Weights of a small mixture-of-experts language model, trained from scratch on English Wikipedia: 144 SwiGLU neurons an expert.
Below are experts of layer 3 (counted from 0) of a mixture-of-experts language model. Rows are named gate (a neuron's input weights, with its number), up (a neuron's input weights, with its number), down (a neuron's output weights, with its number) and show model dimensions 0-159. Each number is 128 + 24 x the weight over its row's rms, rounded and kept within 0 to 255. Numbers have three digits each.
Before each expert's rows: "mostly gets" lists some tokens that are sent to it at least half of the time. This comes from a sample of Wikipedia text that the model never trained on.

# expert 3
mostly gets: "si", "ti", "ici", "ali", "hi", "vi"
gate3:120140140117135102180122143126093112132084121128154113084108134147127161145156114153122104121102163080100083110179112142143117153107130080130112075103143145163085098157137112149171095126131115154144084148138147118124174151101128161123099140097132132136099126136122147125160136130090180127155093114132129122116140111114113099159079135125089146139169136159174163145130144114097127135090130124113134098110126099095122147099125131131182132133142150131107164130162122101132104150100153
up3:122136083125108150132107141131127114120145159109117146118124176143146101141141174120118158090129143094134102123157141118109119130130141085135134141129124112132107101118153113108093109095138128170173151103123085146132137123093128085099106104102116112104123126123107114152160173141137158149133131163173098144167119178121099148133092135098102099085108148098154100143160059162165127107097122116163181144160142170090183167130129106125134143151108095132116121111112134120103143128122131
down3:136162096105154131106131175088132071116135083138138124119107109125099134138155127165114138122100135132141156152126118099149098139157094109145140152131147127136141080051132154146101075125117184133132114121103121108136123153150137089176108132131117117137106161080107085091182138092145112111094137129132164144129131112134144125140121128140145151168116134108127138104129126110104134116150109127092165122137130142130153147164107102124092118172143180169126131090111153122133105174107151
gate4:128153115120143140096135089160131138123116127130134122143169091084126168101129155130134141148119107151125059135136165103092101136149111099124115103129139173121107132126130079166136098151159121101139129109125135152145152165105155173108153124143092159174124130119153146112135126197072129128164136115103168126147149144147108105110116174149101146139089128151120118116113138104153134106109139113139164136122122103124097087105114166163164123144122149114129096123121070113116094119114175
up4:183089154160090101119132138141141139103124130138091148137119187135131116147115118122109151109126125107161165113120112160135101155125110164145130163156145098107123136161162128101111177077100148131154115115132151094125136088142111089098121117143184151067124136129125155124084106098149107077100140166190113105111134159088127152116143108131138114156143131071147112149090111152119129140169116152133122130137143140112155134101127123141107137106132143108113138132105171161128124133143091
down4:115121141133150098078131147088137138104133094098125148134150171106152122132111137151145117156097113125163166121096109135117117135121113138124109171140135127150130062156177132143165136118132129164151106106147109153153123152112124116134095121152097084130129125120124102097148078099140139125148167101118110163102121110138103201126127122126141063127139153140155113115090133180116139116182073140135135116109133139119109136171124142159087165165116151113090172133141152133136145137122120
gate5:178110116076138110109134138093142113122152117079149137104119182130217141164119148144147164172122147122125089140150139122147130132148139136116107147128124123142136173123141184127134119113165093158142116137143126113145071142131122122142093101132093131104072135147135088185101152156148082128148134098126134124133110087112117115141134122163118077113119156125129114168082146150146098146118087120109139101130143124126119101120152135101157109125144123154161152159128138123139133131095137
up5:148146159166095141126135156115126129151100156136119101137130128131109136105120094131124129132128153155162129113103117127138075096146085103136096171120133124135124133148146141150142148154126090141123132063110142156140110151143093085126129135103095127101141182180154113103130123069063134089124134116153142114166112145125155092101160155108112157119081139104146123131115123130144158098121123175142139153187144155106117139090088098149114131128137140155076144145111118129093125119127161
down5:142108119157121134077133118149149147129132130108149143164150152115140158124129097093093146087106145186112122125126134144101118118123131095090118103143124131088159173133114159132109076149109124121099164146133124128171073132104144157132115101124150118125128119152119122175070138138132133101157108099136107121151159151104118123119133110144123111151098105084094132150175085125166119117133109118142123130168123123142134102112150075166144107114125151179085127140130098154086110074136162
gate6:118142114129140110146142113135085165059146132138122112130123150155135140118151111130139105128086109140112113111129120128122100110127140110130128112138124162164146081137128105158082133125125135158147160149130125103123156116129084100111078111111106151107135145105155099108134101135155153173150170170150108191122080133166114145078126145138118112137103145146111149108151169151094138162174119096117091130095121108103176197139143128119127111131077109144163142153118111109114122099126133
up6:136142160121127129126155101121158119120124117150121142129141134136054137109136112157137104089050081110106150094124125121154121101135148133151121131122123139085113123121131118073107135153106146191106156112099140123120141116097108148135146156170116121103096117121130103110141105096138109135136158170105104176179141169165120094125122133133091106155124155138081114120138151135138155092144158136125123126118135099138126134157169148118148143098089109172146152193131107108096112127146122
down6:104121158136117114100167133147144117135139119110158105127123110147095126103109189122134111108072128154141130142132177145117065122118131159098097126108138147118109124136131110111114174123113148146178101128109119146159134072112119120120107132109107108085131145134117149144142140109099165098151139124105169127143060160148120110109126116176132155112121103118129134137159132110123165107128137088123100108131093125109206107081107134085154128113113128154102124117173146141133167130139169
gate7:142126133119122082133113095175114119122078119114106141173120084158159116162130101132129165135112155085166134118103101122146103099149136100114116149128129095180101132157137112174107112120099111127106129116130152096092154125127153106133161121144169145153087068138110155156138125120120127113127119104123121147110131135120173139158119195137111164148172130165136125154106169103118133091180116140146135149102111127151118102112076138146131134162140084131097126118121128129107107128111169
up7:112137148085133134106177135143127140166138140148108148156113108120080135136141135133128138171089113127108135157146125135086125129161158120175138132093094113141094141146141146101082144143110104109127149111146133158129114116175138145115116133122143124107151114091119111132128150192120112103091114147168111125131118155098130128124128093070128113128195144095146103100134138130157165139087140136116105116126105155123159155124119142119172080122139161111097080156097092115173129122170087
down7:132095138174085152092141128150106142147138142146126145120123120117126103090145131120106130142099185126098143141130137123161140132125178159125188120073099106173087132135112118101144163109146116107117136102162119127108144114138136108147125129105156173130128157112104099107121077157135109081143091156128114179126080176092138110108109096081136142135106137134163144107139153142146141146132137111137162144109126134115134136115134126147114088118139135139091092162176069134133115143163112
gate8:144107136112143147105115094093111153104099121141101114124118161140131105159097182141086109203117155131152112102140143145154104120116110140134148137134177125158163153114089170083118084096157133113152077099117127108155130123162145169169172105153137149155129102138113120124094133143118099167135082172107132119132099108146124155149127120122123140121152140151128115104126091127130109140160186118098153091143101141170119118128136147134110126141093129127150165116153095134118153126097117
up8:141165116104110115133123147153100144123135078119116135155140130166089141175136101169111099166154124141164157144105125105117065076114103111106153126154057136125118179146116126116140144136112111107122146130148132126127107102134115130126086142158177123125151138132118138136107138102118167146120101118104130120110095186144127076137155090123131134165136114146151088119147118094116136147144090119146117154149134147159103147111106120166141095178103118131163118146103147173161132110102099
down8:100120155104086137120096133105153135157109109081143097108140119136127099164085125094132128103120100119109097114122092096122132124127167095086102154123151124127119142144122147131081080157149108135139112114144141134170136177123163121078158133148138194153173122166116109166182113151167191133133116102107134095160133176113115088136123128146171142123133111129167148091108164140149132130095116086112127113110127109134144120117135126155135154137134128116110151146119129150127117149120095
gate9:132110143157103139076108121124118179127125168137140105149125158164160144141146134098123104175125141102130143164144108131149105096134160157105129128104157157123116128088138121140101110125160158121146160080129140109127105138080103098128134076118133083150138125123117157072126129142148121122079129171105089156077154144128148118152116142108103138119087140118115145148090108137151121145119091120123123161148161175105133119100160125112132098143127100099188130087129137158115121129176128
up9:119153086163171107141107118114124130130122107129122131122138136131118139130114148181118172117106089158088111125134165148066203168154136144051149144135161081096132116142120117129122112107140149143112111119135101187121111133104198130121134148147099115153113132095117112166116160120110167111120140135157121109146101136090137136142168122098147145131136122117159127124155157103095125124100165121119132141119118117120156102094115120100109111159119112117130157156148116085122148158103148
down9:102139164095151138131119105166153170124164135158126079135114119188113103113134159132116108166144150142109136132137163140089164125113133146116154063154111131100102137149119087144124166130144111127163116092135112173099150138141146140118109119101141157096107165118136159140067134144108091130100117138117090175114139156156137135140131108116122116148107102112137114167136142142121129179118112145120113117144102158116082118158134144116114084113134125160090134124095175106122072106110116
gate10:172114164105136141144120100131101083077119141126143153108104169127177096124152119105148132158135161113121143085141139098104107192129126140080142168127136112145119120084148110143135131120112141135151084154108105155104159110132125104139095184113103168157107128123116119116109127104138155112148141082125165101119167108115104119147075141117138132163159095152133122167131137104166155143152143106122156113157106144098144116191128124138103137113141108123160135170145099122116118099134125
up10:197143072108107117182089098163128091140134144105155150115140127111127078129135125136153164123087106125115152110131114086130143114106141136110134106109098117171135150142120143107180134156122185128116100125123134113116133088125111091123146131101162121170153140113124135114133134117199163130123151094162137135132158125139154125126104061112100139137124124155153132114145110122097140134087126095123116094155106121118134117168152129154132148127126115122106091137155117103097108155159178
down10:106130150090084073169111138123145128099158122144114136151116139161082093131128126166161120112154129134071155163122136142140135150094122157119147132121092133161146108116163146130095138150162150129129050121106160135128131151121112160133129100115114136122136124117161140112142121131152133105143126108145127148122112127130119105123140104178073173168118126124127129171156117143113109131151152089156110079167101133174127128149106110100129135174141091137076087161115086159130124133140125
gate11:131100126099139144127136137145158140116108108112141156159116112160130093147114107135096122101121149130138100121127073069124155153142126155105130156143114110116112126090168148123097118100109131131169101171119111167121149158160131132147079126140133175174136110082061144161104117085126111093089145149139158092161131122116128102173132171128139155087145125113179148149149117122125116106114137181118144166149126117142139102119124182136118146114152122160115102161114130141118153114115109
up11:121103162106126133147140161127088123134126100123167124153118134094079096170106136118130119128128133120150114127106085125192167145148130117108172149172079108112115112104137131138097128122115131164157118120166148153145139127136110147131107110120147179137135056099073119138102120103174109107116108131113155098123098136124145130145136148128102165125117109113129128143163144094068104101136120150138121135158088115157125139141135111128118150152153142167143110185138162133125177133079124
down11:134127133098099124172085137118129120102145175151153094149134139152092146152156134097126148108084159119149128115085113133178121107117095147091107125144114136118109121120100151174118099138138144109176147169133069138165143116152127139151118086128127161152103111125133113145061162119185126112085120149113100116156115138160133104141170127114125133145149158131123110148148131128119142110105112198134162123132098116136155070128131119152176124152113124156090119124113154148121134132129130

# expert 9
mostly gets: " cl", "bl", "pl", "St", "sc", "Ch"
gate10:147125113119146180100095124125138125116119151153120123126130124125114057111091131109106101172119116149126122155114141110185133130127184133122187113120145127202130159123146118122117146124130150134094135169154098136129142113153143117129115153118156091105109138117085125183107147170107087149129133131109107106128106103158126123135124108175123123114128133087112156115088120099132123084092137140173129157081163108152172140099156140129155159122146153133137104139120137105098099131127089
up10:109082120122137135157078146124172076078164118141092120106098129100137127099094136136108116170100141094161121107116145157132151092114174123111118128139150122186154113118129132100117119135098164155151133193177120101150141157159138121122100114157142112100143144109119152133186152161106162115107131105097067128111133123155069132146165110138125109099158114112129153141106115105112098122118132116133086119119160138128143127127143123147130104128129136166143117109094123117108109150102142
down10:128123142096141133132167137171147114114133120144120119083088134090099131093131117118093148145130100128103132172140154121108067105134123141092129102121129126207139168122123090089140143122197123152172149141150122173128161151127154123123118114079136131086125131140111165152126140154093138113126088112122103099114131157119134122130134108181133104140169109090155127146109147114115109115123089131142125099104146129122107183113148146176140162125143129121142127160109085153143130110158118
gate11:129129108107109155149138180105158094148161135130142130172119127106148086156116141109075130161085142124126134160086144122120136153146109142122148095120163094134115079118141164124105165150154103095171110153140148139153122120131116159122111107129116106151164107150125109096100082151156103173128148116128105110165125181105136129121124088104081144072147126111116148125133096109120167127120173187135113106125110163148155103175134101121152130161121123130125117131132110110104142104109135
up11:128139104104108156160116147131127097138158134170131094167136137139153103161105124104108156154111133124103094152116132145129169166121094121152108099110169070130155096128130178099120144160172108106156084165110119119142102159152103126123106115126124081127152127146105089126081113137175113123144160123173124098139130144119134125173100088142097154092161158105106136139149103098119161113099135145172151136105120135144148130170149095133138144146151138115131095097105158128100134106130125
down11:131152134121129116074138191139097090087127116142148127149142132108130121133102148137139101139151130138147139137090120144146167107118135126097104089116085110140144142152151111132143163151108146148116136114113106146178119149123134074120105126126138141105179142110156139088156104188123104159094156114131121127186154135068146135142138140135112143088152120117074082121161124120070118130120108144124166180127150135135134113150149072097140161122127128104117154110146114117132120139134163
gate12:136110124123133162137118088159155138120131200153107127078141167125117109113142098143139162163088134126127166134136164166103116133157128111110114092105168131110119130123116136140104104134152137119104079160129131135114113134106134082129144143124130148150157107147150139138127104143086107109149109116160168152122158092120100171103139163138177100081160112144129110085133167108141109114125130116095098115133087099144104160126147105142096171139124127133102185113154152120086093123161136
up12:144123130169122096152117113108132140136101184150085104090155140103134159108123100125114180157088146103148115102136178172105135150141100071098124123122151130129149133115104199122103114143102150143114105156136114124153139098125081084149153126096137146152128137133151128130124131105117103131131121135157154141087123113133131134120092133137152106142185136157123118104161151116116138108104137123119067130129104095138123146151121129152131123174146162070112122119147116150124067165135148
down12:110137120125144112112117134075099126111097169142105122097164153110119134129120102114160147147135139148138088158194194188078160135142126079124127111087135137152132138126096112103114132144121122129087136134105090118157152119111126121111127122093141151131113078082124134108115141135145106140151120151136174135107135115168158121100090161167119175113140127123121119113145109107153114153130155152171120132130137102072126145132125124129117142107143175101128112136180153125136098112139180
gate13:099102168109135114159095152110158115108095178144154151107103146113176130103147137139114129190147166122146113084154101147140127095153145140136128122144116114105146163103136108127134134138130107100118102120142117164144133118141145098150098122111064114144089120115113100142155163084103094151119131142137149137124092154144169121139163131134083110097133149109175105120082104136135172092144133156165121132128061132148124144144100113133139138168136119154124095133147102118102133123120076
up13:139117133122137160148113129124146116148135127129145126151090122109141138099181140168135130134083162174163137085147105153119135143131156129103103147113109110136145114105151101125078128101086098082115140113145109151143178128146141153158162147157049159119068140163141051149115091120117109144111131125147120141140149126129124142125077129142127112115138166169161127145114115135099135092078156108140128115131128135133142130155118150118104159146151136119161146136074120137108129116127091
down13:133163139124122156121134140128140142103147112140148123137110128154133124090156097149131092113109152176179178106142130143136069127089115110119147120168120110120160097105161102148108117095085080127141127140142144177130156100160127118147148123129065125122118172111136095121119147103142084137146096160145143156162107127150102106103095140163118095088119161086136111154157141121143156134098132147128104089145107105147117148122112134123117130170160153132146138152104148156081141120099086
gate14:112151112108098173131126174106160117138093117103142140128180075094116145124129147149092119090124079139128118109115134142129129107162135118090144111126131097122128143112096129118105103135133147137120136163095166151145136133139157139110150121113159079087129116118192131140139137128140120135143133125138173135119113167073152142138089134114114135094092119139160124152129146163155115171129163075134113116120141105143174124122113146127057098171125104130129153122112126169131123102137067
up14:157140100162123142164180151114078098116117112119143095106116141159197118148095094126141136103106083116142159118128127078136090133158142129157100079127152138160118098182130100115118109146165127123103113131143136104145123068102131101122120129102146117097110122118126171143159124127140078118161111125130118154137129177144148146099130109108101141116116164168115157110111113138115112126113110157129069176142126129134155124113092117155097115119139170121134157118145138127137115154102155
down14:160091116146105114079132102147130114124091127126132104139134126131159168130165142123106127159096115124116122095132164159094150118143091148118133124147108088143162113157143105115110088150160096153145147116095188104168097134105138119119116153129104119158137112106110139160231113091139127126156137111131127118141108179110111151151109078121135143112076113155120126121106129108142133137131165139103159135114102129116132084121116188152136145148151156149155146138136117104110150140134104
gate15:101122172115120130158151133105120167115153158179122112161151161110143118162140141105182134106110080118112125145135109140162141118111120112139123151104143124122111127126156106129121117120105111114069158107102131123132119148103124144165195121150113148163162125140146087154133088138075127127084108109117121113131119145128145096144098117112128114127108098189108118110124148076138158142139155132150078126142088109171117126133070118132169132135150070135115124124133155099150116107146160
up15:132133135152134176120139133131088145120114124146107139131129123119088116121112135160098093137152164127104142128138155127129133189128122120140106102164115131139133146144080120106117143115160108188138077129145102139115145094154145122136123140060175111101138153125090154122131154139149161129126083142135140129145095090119160136092161142126107114089134124090120102153166108144145125153112113078090153115091158169118130089086200135098134116118141140100136110102134119149136144175151117
down15:170133115171158130050129111116134104153110130157137135134088127130099114177147133137152142162081134114104126094157147149107105158113116108135132122123138137129116137105146145136145108137141139127111120114096135123130092106134149142123072145104105119118109139077129196129136183111124156139133142127087149140124116121136137144132142103141144121140143202100137116132106115125131089149147119084107122143111140165098152124150199099111093143109160141096164141119102094157141130153084106
gate16:097107150115126131148151119078163073105109169128154146133113156145164081114119113115132100106098099111115120093158135156106136118119147109112113154125130152120107129116144121079150117110112177138129202132096144140152125166138098107105089078159141173109122085141170127116173102123156098119164121131121117124150134126088140136142111171145127127140126144097130158147126121133097139109159117115136095104135130089139166177093125077113098098158091156135152136139126136121140138117126112
up16:092119167133124130142158151091074147086145109104123125143106132164125126106143093125104119135133131084134124104123106135167103100143099129149139176149125179132155146142129122124102143108102098111109131166108108099136164200126115137115114101104088103093145124102121149109175097150142197120132122135104123162130122124086087142073126140132100113143152099157108136139152184098139119131139122118134141119137140159124166140162111120094115094116080123137173151115115130152119131132144109
down16:094096123200114164118163131153106135137129105096132082124137138131104134121087146084109099149124111067142153104146133124149102090121121145112149121137160172110121126123121132175133107159163153117081136116131086123089169131165141124127184151104123102073117137100129121127177126125117111109153091134080139141167148103129082140103150165118074106165146098132149110128143122108118138113138119088126124115102158125097128119102132135111142118119115139151143111127135141115132157152144167
gate17:179116113127120117159117129130154101098170138082159144113124154126088124165128108097119151157139152101126137108133115101146141132127143113152154140098094121114133116121192124139130093099144128142127117144099187115162113186122131132149153151115155123154122127110167134116104123108120114137109122117144158130075122120113169172135123137174097113134125112158118162133169153078131108090146135139138123119147125142126160083125084076122131080167130155087135117136108109121159125083100172
up17:131132119161141143109120143103134101145166121147123111132079109168080129099123158113086087114138074130126137098030116121110162137122122111171142122123160135150113174122074118130120174160115120119148151118133123117139106135135101103117123141121132120130145143118101140102114148148176142134116161095151175120129090109123171111125168133105103110126154137120123113115171118152154114152119081104120140115149166103140125132139139183155172125153098159128107087126133134134108151156144136
down17:101092114145133138110135143080169155100141112103119088124129124143113132114137114146118084135123078162108129097083145107095164131139095143140143108113155142140128154121075094051130139117125118153122113147105117143134113149101178123127103093130119148088136107113117138133154175153125135108126146127085166158150139139107117111149108104122163165145128105131190188124138130138137133135093119148187166150162140085149137118093146161131139123131132129121099099131127141120116095164137156
gate18:137126133150108148179117157142144124127087136144148099082103124103109101135131106132121126123131145133154127191123124125120135153150163122067138130133160151142160129138161093143119138160140117120131107131125137096142150147160111134120131122154097120096162156118088158187126104103093114157152106082146162115151099084146108134143154130174118155118122082135106141111137126081097163154157124126086098091121102102144121108139154096146112140161176114104153105097133113122140073107102145
up18:113157102130189135115161153141150107099123148107077136122117132116146157124115150091148155169129152096121163150143114145104134149130135147184168129137127156113119135100109168136157077093111111163123168149121133146141129124127161107126163162142141114150139100137128104103076129167161131087085124101152126121132125090106104128142061103139142106129091144096159101139114130142160103124105118158155140138125167171096152138073132091117144137116149110119150129136149156100116113101122123
down18:115114173121154148105173132135145117118143117083106153147121107137165118079061146108142146107096154113112116120139108139123085163170129156129124159105153161148105141100112140135127139097111135146173154122106107114151118122095092128117114137124084126124100124125143088110077091144164126089140123126152153118108095170095150133127132117110117136136129155111100108094137124184129142106127122147152141124136128127113147187155109130122152155146170083162179144163150162171130143133105120

# expert 10
mostly gets: " City", " York", "ville", " James", "ley", " London"
gate17:130143137156100106162119092162137117144170109132122143121125181135110162168113101115092071108141111133155144158104126137161079097157159142120098126121110164105120133128168144137117131147122111178119131121092152085112128071116131094134127138167150130118120099129096129116077118140159072139154131142151150151127073120123174144188177109160104175128117132103176126115142112126133154123088125134101138139131116111152166115108129140141134119151111151113106131127095136111123144118154134
up17:195110130110155119171113122143112085130122130116129099107131116146172134125153120098082109141183122094133093135174132165105157123113153147137180114172152126127147134100133148147149167119102150108116103139125128130147128120135095155118098148128135116152121082124112103070091141129148101159105118118115085115137134132132140125148114111153115108138114119149176140135123175150155062136095095118148118118197114116157090109112099115123166139130106119113172131141132158160129139108120129
down17:134105128146150131128134107181102153150175185169104127101123104117077148138145114145121102098117100119139148165113180121085137042158120119129161116142142099119129103148118081122129133105135155141172158114098111098102178134129148076127169130130159086119136130117104108151167079136126160129134101123124143089131149118109170126136124099135114119118138133108178129098113139130111167108145130102120112114134116154134159109151111141122098129081133146164144129111128131143118130153106141
gate18:147117171136100119117095101169116107113172106166096165146126128136115157132100141128153069114102174099156114110138149114158111097118084141134128112134101152122123093102139120170093146119121127134139129142129127140133117149169118103128119122110132150153147090092108104109133150117115168115167130126108126157119147108088115138094142097148119152123138147096106149131072136158133144136143086183111148159155122136139118142098059138173132116151088092142131131131109123105107180169148161
up18:115183143165106150090124086132097160098115146098121153134093148150125139156155116127153096129155167097097112130114123095139092123124156102117141095070147124123098112118105129116139151137130172109141142116132142123138142108091117169167147150116138171110095111122144141148111156122109196151117155101124138111130116090129135127130094145119116085112122145118132132142161119160141148124060132120110085161169142143089159134134134141158126126128168133078156095101146140148139145141114177
down18:110141128194142172091093084116154141108142119149140133111095110143181157149140112079127125117144080123146114101153124132071093159106164148120158117121164137149118140107140182159170151114123116114129162115118170138148130109113097140130143122158109126144113078143115152099144135120103143150111126101096145122119123093105134116149130150113114129094108134122127169129087108082108143137150115108140154143141151172147141113131146130139131139145199109116173155115136142134118116067125145
gate19:142156087109155120128115125097135122135108156136128109140145108119138156102119087092103109123146163139146129129136136145126155142144134158101146147156144131124075082126134132171129153098121154159091109156150102130186116085131116115158134159149146073101161165185166108118102102159133144112104112127132135087109134114061131112116161105186115129122158104105134114142153127111131145158086167147121123131142135109153144097095152123141134164089147163133102152118133155118101094112109109
up19:123169085134173124133130129094123138108095156135116134134152090120135126086144068100107142121166158161119113123148108167138162131166140133120172162151133134155111105126138125147133149109105173160093119139131123158145148098153098119147128122133122091153115171149138115178083122120116154129104123093145121084119119119103142138124138107180104110124169073110113136141172127133150161148080156128126142140128160123143124123106127125177091140084151129128116113090165150083121129129118085
down19:173123154098086150160114111129096121151133069118110098156094137121114118135119162128143107134109123121126160099135148124130107123120118135184073158119081161120119135134126138156112145155119130094145136107137195116069177150127141164115159104079148123133098100125142125112165115102104126136139142134128167146142136124151121155105151117060133145130098148130133104114118152151104100113164121130115182122099085124134145127125135123075173104163133147151135122121083095138140127126145130
gate20:127151117085132146128186123138121090093118084105147113075142106110121112174124133155173124113105147165119090161091066153116138144138145121134110135172077137127148165100132155088126172152115140105114090106115089138147166106095164083151078151100115124105099117115125092115186131170145115176114120125110127115107119131137139132119112128138127151138144128105126113141138121141149148165163128133099148111110114114113131176118104132115120156120137140118182124133114129098135137133137098
up20:100102153167102109114135146126135173175115154158122184127144139129127165112089149122149154109138128070127158131148171130130121132147133162130138170119147100154087101153125126139122107113075124077143127149130121119154153122109125131149127118090123105131127137169099146101105082110099198092097137111143160105116112079131136130110110112137103131147112134119094147139148146119132125115156149126131130082149139101095158137134096125168122102095173122155126085155169124152156147159111132
down20:091131116129100102113132119177070179142133119158110109111122103097134142146097116133109113158133077112113164165100131144104089150135117111136117127115129166108114156129088114137126133128101154160118127139073138145145140111143133149147161130167131109086091112126110155132090097112089131159148118117138142142140153122100113106108177119051117117107110122146117103121164092136153141114131159162185139131161094127146123137131128145133127174166138135139159114117098160174106148125168138
gate21:123105129100115116145108130170128131141173119120181123118109123148140153139127110157146095098101089116122117144155096100148144110103125131132166117133064106167137157093129151159157141142127091080131162137144127128100113124138133133138149113102138124131137121097128097078162076096149183104160139084128142161113098132137152161118107152143141137169107141139130091119117119161125121124171116119103101144130126140075150138089144087135111128145109118181069124121129147153096146154120092
up21:144128154144123118139145134117123157120179104094184129101122139140104122137151137138080140105115066097125127147106131110132167157132110122124141116092132126157100161138108141117094145122136143170094159138111134148147105139103111137103124114126133169087147144124142160127189147101087155098066111159122135132136082104124119133156129145151109122139141146098105090117111091108106131137135121121142127091103138092176078116130090136171116128099123130175100130160177110135074116139149137
down21:116140146067156142100124146178159136170156163116121161107090134109108127142138124146135111124101121087122125132136151139140108128152131105121114128112122123123109157130156104131126168158129141096129087130090115118075109126110163119133107084092114102115114128123114146129169140094122105087148132095152141126158132145179110130177146110145132139123121148146141123109115130143132121106162103131075062107089121100168155132119112130126071129126178140135140066078143098152117155125107098
gate22:157105121106097162133104086165073137112113123131089109126122070120071127161122160114119152129156147120148121127145177114107127134136078135094155132119117086128158113127140180138104110105162129149163118138153123119141169153186113133119133149116159093126110107103160125185120135140117120107161096174123151126119103100159128155100139125107118164122121119132126135118086155126151101128155157097137112106138130153166186129111123113139099119111141120127157105129084105159130101149156143
up22:101126137161140098121155119114194100120140137145137129145122116138136124101121107164096119106115100134142124124114142146130097156104154143159103079094140138102075162151118092166175149127133128148082120100093112123168110092120138089140162155120126121119174145133119105125132131086099133155124130121167089123125105159099158114137102109160159129107120108117143101156187128113123155143074133155125101166158114085156109158120161136117120119155108146121079145172153126135164120124109118
down22:144140119108175102102097125084128133123109127156139105099107114116159087130150105085157129134085105122151166131130156130118131139151141095163150137098103135140132164116104121143176142123155157126106155162131110123135136112132139140153145097118107168105128124118134078106098128132141098137154100128121132122141133150115142113112168165173140156198144112101138138115147105066150130116116067134152129138134129135089124148176147101105142111132107095103122135074128153136129164131136055
gate23:150124131137125147153124072167138103136179111147141160129108133105117126093126126114148081140108101132120114131129115147133158105171067104136148089143133155124159106102153127115104161121123150060124133117107095150105150124127150162112111150102108098155157127097108111137142094151142146139123126170089146120138157098151150161151137129111159129134121159144127087112133118100145129087153092154105130153129114130140157122138104075097142121156120132151177094129075135116111191147091145
up23:149085128127151156144060065131094092130121096146158112117105179084157129108126154106123133143148119135137094096127120088102128111140108129152134094156138151101152068111164157159121147111132153127119129111081124153125112118140105107106131131117163140160149100089168148118162120155140123171179136150102105115153125116117118117142162139149148150145154123096120100148115155139094123119112156112127149114110088130126189101156103104105137123090124132170142164135100117111119129125145103
down23:124142163151161153158131099144148120102172082139132137130124155133084144114099179192157112113133117145136125118099147165139153070118104183143127071143136121127117157094125128111103119147139124134112144106151097176101128093164145118072116135110141166114118138122078137137092124126093144133114153181112130130118133119146132134149100163121176116138115159161119112119114181086134128154122091094105144128138145118131119126154132144100168101099121111120115119129092149123104123102101128
gate24:147115139110167096120113130153131118107105135118122183134108173121141129109073119171116119153150149118159104123150110155128153138113161097101108086088153106133111152078138138124085143147121153144093145113094122129130130154145102135166077113176165179123122136131151132111104087151134135128110118133136102144116148148175139108142125153107080093098121161125164164088126100140130116134118174180118134117117154102126145144152184142118108160148125153130116123097110109102115103154141106
up24:131134091112133149131138131144139135125124126135169166127109192142100146114105129106143127188118150125191130107110153148136166136135165130087142093106152121155114124085164129140106128121120139126144155127128142169120138132102120167159051128143128165126147146133113121101115116126130100128119127115100072087134145124112127116096154146125073091086112161124114157121151078102122115128143158171111112136114120076129134175130186143104141143122128114153137116097132110139094125153159105
down24:110161119132135113144152099111136108127141156152143169119155165100100134083145123142122136171148155149156172147096133153172066108082144100107110102103150145132167110136157127116146125116100195117163110137090122148156160125174151159096095128137099189127134161119118133141120145141147113139110084135114114113115158113171130104123154131120100136110137134143143170121128119139116121099139160120107116112135063119132132160169171149130138115132113127141098095116118102136135119119129072
gate25:130097160130154140123088173171107138048179118110132148141109110137110127136137154069145096099126134094146109116120118134173134143101160144169134117153148113134106109086099129150105110118108150133089145170130106143157102149113132116189137113151144144136126141117083122158107146142164147150127128146100107130135129108119098164123091119157120131125110099136104170150093102096166107112145145139144141093157119100117134107105141106101102115164146156130154158136153127104158150089116156
up25:131120165104143125109083133155111157091162112103104125118099110144116099113150145108133079151116116108148146140129149156189113110102154152122113104129157086099118094104136140135112142085102178115089130159147101138163128140151124123159154157139100116140170140121113159179122131110153099127155140133137115097121170164112109175133124137129136176111107125165117129147090121081092113121174151131102149117119108112133088157121131111114093101165125146151127121147095154137145127077116164
down25:135157177120123107144130132145146099100098164111113114121082108111112108120154134117125150152149088138125148118118124141173112162145119138078136069122157153136106119099151148114094118161152127125130167161114158114151173145142115156144115146121127103127135135117094134147105128161098106145153086113140124094095108131110165137129101126129140195090141080092096119086130127070092151076120115136124105155124127149169162143145119136122158128157134146110160146145086138135136113174122107